config = dict(
    hidden_size=128,
    experts_per_token=1,
    d_expert=64,
    d_shared_expert=64,
    router_score='sigmoid',
    norm_eps=1e-05,
    beta1=0.93,
    batch_tokens=131072,
    max_seq_len=1024,
    dataset='wikipedia_en',
)
Below are experts of layer 5 (counted from 0) of a mixture-of-experts language model. Rows are named router (the router's row for the expert) and show model dimensions 0-127. Each number is 500 + 50 x the weight over its row's rms, rounded and kept within 0 to 999. Numbers have three digits each.
Before each expert's rows: a language model's description of what the expert responds to. This comes from a sample of Wikipedia text that the model never trained on.

# expert 23
What it handles: Word-initial pieces beginning field labels after a dash in infobox lists, like Position, Occupations, Area codes, plus the word in.
router:613512587515536530511398486559574437437518492470429462425503527552531528522490601482602560521480478500479617558428603505544547475420508508419470585522586546595502557457492446502504540508633492534460514524534457490457503525501458486468456521397508479537549538505558536374535502465449560531542458460517450497541526461543524504455492572484493515476541514449533503484427496428481553609560

# expert 18
What it handles: Capital letters opening proper-noun words after a preceding word, e.g. Real S-alt Lake, West S-eries, U.S. S-enator, F-ourier.
router:475527467461530520477467470486555552500598481558465363524506571517535611459464471454582448564560499551497515543456524467495534512476520531470461443559474476553513574542509501529424551591473536561489466462401490532477538485488459510482489585393443427473587501422439550509471463465580519461571441507535526488459376479626514542516436518493506475475534397515517431510405522517379516509443

# expert 13
What it handles: Word-ending and inner pieces of ordinary English words such as -ant, -ent, -ative, -ation, -ous, as in pennant, occurred, narrowly.
router:507509534511551448531470546517496545482658518472536501476548469449565525498495538578543601487667473483568508569526522443536493535466579567513515502557466512439444578525476453498503482563486483491596465507513518481433646502524487451425501480570530509463553369556521474403437556548479496506493501484467568480490443519444429402426452520534507391501469513504470412529460501503438514452492

# expert 31
What it handles: Pieces containing n like an, on, en inside proper names, plus common first names such as John, William, Michael, Stanford, Swansea.
router:499482454494547640541495494403550476388589509467496459551391493437583510400489572546603473473527490533499472505561479509405576541436555563547509553545476443506453498496451429473423515530518591475468558479527441471486533523433505471509484603446379494465531489520457462447542441462613487424528459394497524498459439493516531463476531536465500501474488427448512441551413491474501514506469

# expert 4
What it handles: Word-internal syllable pieces ending in o, such as lo, ro, go, co, inside names and technical words like Velox, chondrocytes, Trochus.
router:521531513486596516500450547476431454490466526411469500493554477429512498452465543531542557456527464373609549500485465559496551537495579473502457489594474447489559500461469475448466452576494604541568492475513546532437486530460488414508461563473470495507639430447494576516449539459536536466515516442541476517502552524460427482497401460473488395404491430473608512566410555556524472598524

# expert 14
What it handles: Mostly of, also for, with, on, in, as in "one of the", "in spite of", plus sentence-initial On, In, After.
router:500510468437493556518398606486518438455487497456482509528469533429505520459502494501588608435501543566494565492439504593458448518485484448486387495577611555561488576533484559452497558605494535485566410552419536576369496539524467528496488586420511509463494473464536624423465539511562520552489504385504491557513505442522557442525514444555470455522532470483484520473439532505523506453533

# expert 20
What it handles: Single capital letters inside acronyms and codes, such as ITF, CHN, COVID, VG30E, MPEG, mostly in tables and sports results.
router:517564461459595541502367577493597526497489466474494515486552480516459559465462542525525516541543500510596536531529495543512441497478470501465485504562413509596482468555485528482467487591497580543490529520551425509472537495595494498511461560414477427459607447514545549508545483544538481401574600536522505450449461499566468476423562494482520485454575452422510374510430602448463541595558

# expert 8
What it handles: The s of sq after km² in area figures, hp and km in spec lists, plus assorted mid-word pieces and table bars.
router:505509581483550492550411436503577565491549461513382430501535543470611587499460441513458482521481519521494567585434520519518483473556500547412500534542554582645465530428393444508493602552523553500564521516497496443455596562525477513507507478512516534529547456540567510475452621492490517543493480443540555504511465469487496503433530603509486477565565530498621493516421488497526565505575

# expert 30
What it handles: Word-final noun pieces like man, gen, or, ce, e.g. wo-man, yeo-man-ry, patho-gen, plus whole nouns person, leader, role, time.
router:536512442460556445489443499433506538536507561444523455496504526517547542534532549564590497433499485496603586569557435520488554474508537551533500499471609479480511454590377542365454515585580565561525526497570457484434535535537467544385428554521570502555520520555472578475551531570445511439498441537540460552523523512536582495491488450568436463460492443519556493602473581489531477534475

# expert 24
What it handles: Stem pieces after prefixes like ex-, con-, pro-, de-, e.g. ex-pe-cted, conte-mp-orary, de-par-tment, conf-lic-t, creat, develop.
router:575542546497493483526537469456534566432530583542565487453475480467510545388456535511463515490520396487595519433590526559500538443475488474491514499527537552460450578541445497479421502454537529581494497448471558473455591586526439491545344534446459463571574570507441511442434548568467407490504489406554459445498478477505473484410488484511474415459560572496491433582551542431477509504547

# expert 25
What it handles: Periods, colons and hyphens, above all the colon after infobox field labels like Website, Dates, and list or decimal points.
router:560588540474509576535405527518527480425517549510439502563436584386484539516441584538517507441624423566515483498506477587513455519534517494496416533513542624471474500486500467542529527529569493554568507559444501539460455567508479408455464564433477452525498497562504555475500558582494446446504488472555463458472444500505428516418504558573498517434515412452509533502449510531407613539588

# expert 28
What it handles: Verb endings -ed, -ing and whole past participles like found, made, used, often before by, as in crossed by, Preceded by.
router:463563571488449500556513534480508440429575543516462448437458526503448588522535516524541612526527531535504539472519465504554485577598567552456461484579449475546480580533485519470440512524481509496464406495412510467441542618613558519410425514430496465432519474520569488496429499499548529490464493380496427496399518525541502445427459510516442530492428441467575426512519554444500548610482

# expert 17
What it handles: Year numbers in prose and tables, like in 1999 and 2019 | 3 |, plus United, States, American, and month or country names.
router:535456492439607621524501538484611562379561544426571524492451473539540517503459519469531518483530420455558525496528524508474450545530487548505521456490465512529393528467425469432470479499480546487503505511427493480397500567491469488512476514415468478518521502547535491461535582502578488482516449526498457566429428547546525491368461517521368412560512467414610471523500581454452599522479

# expert 22
What it handles: Syllable pieces ending in a such as ra, ma, ca, ka inside names and words like Maserati, Israel, Maccabi, Barcelona, Metro.
router:491502556481492439550464535453601554471508458418524509476470559455513499417388608428567545467531465452485555475540526590516503532482561577409532471494501528444556445504523479429447539521512509561619500548537549573503491519492500463516518580420536443561553443512505561505354461491496410483530458509460433490537546455496492478498424475474386526510445424485516494620452521551432491569538

# expert 10
What it handles: Common function words joining clauses, like and, was, is, that, which, were, also, often after a comma or pronoun.
router:503480497518529593519415567496531424473506516516500459458487538476548489443478478566574595566498487545497441594447503489425442473510501541507446545522590503473472543565426469348421482531580524550520423574451463506435498529467435495466422592500500481562494495448551564434487557464530456493504565510496471531406437519566571463402445520498399444481433421537497399541491495490455476509581

# expert 1
What it handles: Indefinite articles a and an after is, was, as, plus wiki section-heading markers == and === around titles like Background, Geography.
router:568526557434601541516484538493445507425515505408391449453468530504554570490411461630503528532488483545509539519377567561450460547574483596456502532466524526453446450516454420450544529548602505494506463496436443543469498533567458349486486546515534377520501506536534468434493553536525461491502487508542458500492468529527531527469487441493420524416548542546481460493519548429435570573490

# expert 0
What it handles: Word-start or mid-word consonant pieces like th, m, h, f, b, e.g. Biblio-th-èque, ear-th, f-oot, M-GM, b-ays.
router:492565544530547571467455455419619435554500462590477491456528621476573597578530464541511559551545462435597568517437455542468595449524465551548514455604475483580508505611445502488530489517536490547517492607432478554422538437554526435529464515458432475578520506487468466453448431494535363493505503478470526513524471431510509448465490459495467507464455433460511499506466556522476558528533

# expert 5
What it handles: Mid-word pieces ending in t, such as t in storytelling and political, et in rockets, pt, ot, plus some line breaks.
router:504601496487514524546494542502487503561523527563459510522460648418535562483571445601532551532508411479502495487497464490490505519445544559478396482524508507516556538464426524464509491537494573630470516514567536615422491557485531481466464547446565391462530422537453509426490560517433483439514566538568471454491510441539448567515436519474456368490407422468513479486469457464469488562569

# expert 12
What it handles: Hyphens in compounds like owner-occupied and state-of-the-art, plus dashes, parentheses, quotes, slashes, braces, and score or ISBN ranges.
router:444575518468483485491397535423497508503526477434429494497482612392508480445489590601443445477551453540502500475440506527529541491449493463474415519558449566481481493485396502556429493484517594535531532509484480567510580495554509426457362594507542414556498429474526579496467459580514443440456570481525478544504473429631464478440416500521470424437504440556520485546501503509486505512520

# expert 16
What it handles: Pipe separators between cells in numeric sports or data tables, plus word-final e pieces as in ethane, Storeys, anywhere.
router:442613435544528523490517466501540490485514520490441405528414641400531558531478526583496540505518465567539545477459451523445459510543585487534488464580573479519417549475532437432467523477581523528535492505533469483462552590507463359521512521466491534529604491505515469494456472572440454426571507491546457494463501494514436488535422502508498455415459400438552404591467471492448441570511

# expert 3
What it handles: Medial pieces inside longer words and names, especially ic, ter, pp, ub, mb, e.g. Jama-ic-a, Mun-ic-ipality, Wa-ter, U-p-load.
router:500569593524480476415417452555539564540527479458525442495468476383469509421480555613534555519549445446493520473422535575375564589521514535442417510490461503473482522519517446498506558559505510520512529555442366567483464488622512548530482570511462538441485478535515554517507474583486454548514484446501508498529385490489477474557532471568397498506438452445531438506460537536429434576489

# expert 29
What it handles: Commas, closing parentheses and semicolons, especially between place names in birth details like Los Angeles, California, and after However.
router:475502492441530519508417514581541543450530479384502520528473549455504556524540506644531495450566455534470492468407610529459484556530518474555452491499466580482438475546441467485539505526545546548502473546545511501501524539466434503459411506451434430571531505561481593474430567491458445530473556468557464477467491493576490431435408603636494444409557470497509510573460509514475584588547

# expert 27
What it handles: Mostly the piece er mid-word, e.g. supp-er, parent-er-al, south-er-n, Pu-er-to; also ch, le, x and the word by.
router:489542513519564514529462473516456507506573492438482527491458506393538591559555482574547531524494498536646549508459519499566566536551651451559481491510510442502564584557429502454396494442493484580513537509525491510511531507560589489506472607467470492556529447551485581442451456510466471541595558501570521486513487558508488479568457550597499416519553410506570461483413478453520478574564

# expert 2
What it handles: Word-initial prefix pieces starting a longer word, such as dis in disadvantaged, pro in provisional, de, re, con, ex.
router:545564566492464535468450494512551505384517515431419456384510539434589504470395542487472540518546457529471514488434543503494581526495584546415465537499526500510420515509399470441445552532492573481618405462425433499472567531448412467519511551481502534602530502455443476416515494472486487462484560471518509570523439443535547437530454499598501470441593497510528473531478487496537503443618

# expert 26
What it handles: Standalone numbers in tables, dates and statistics, such as the 18 in under the age of 18, or the 19 in 1990.
router:540514480497629509463467570482521501480542499420466483516434541422598497517439531473490580488585414543550483545444566482479469524562541556416490518625528543620405483473404507428453534574517597508501464498455489591466549508463503467467438554480473464608526508499534583513537515566482499516493570443462491509524447553547462513444477522504435480494544413460561438542513487428499615547482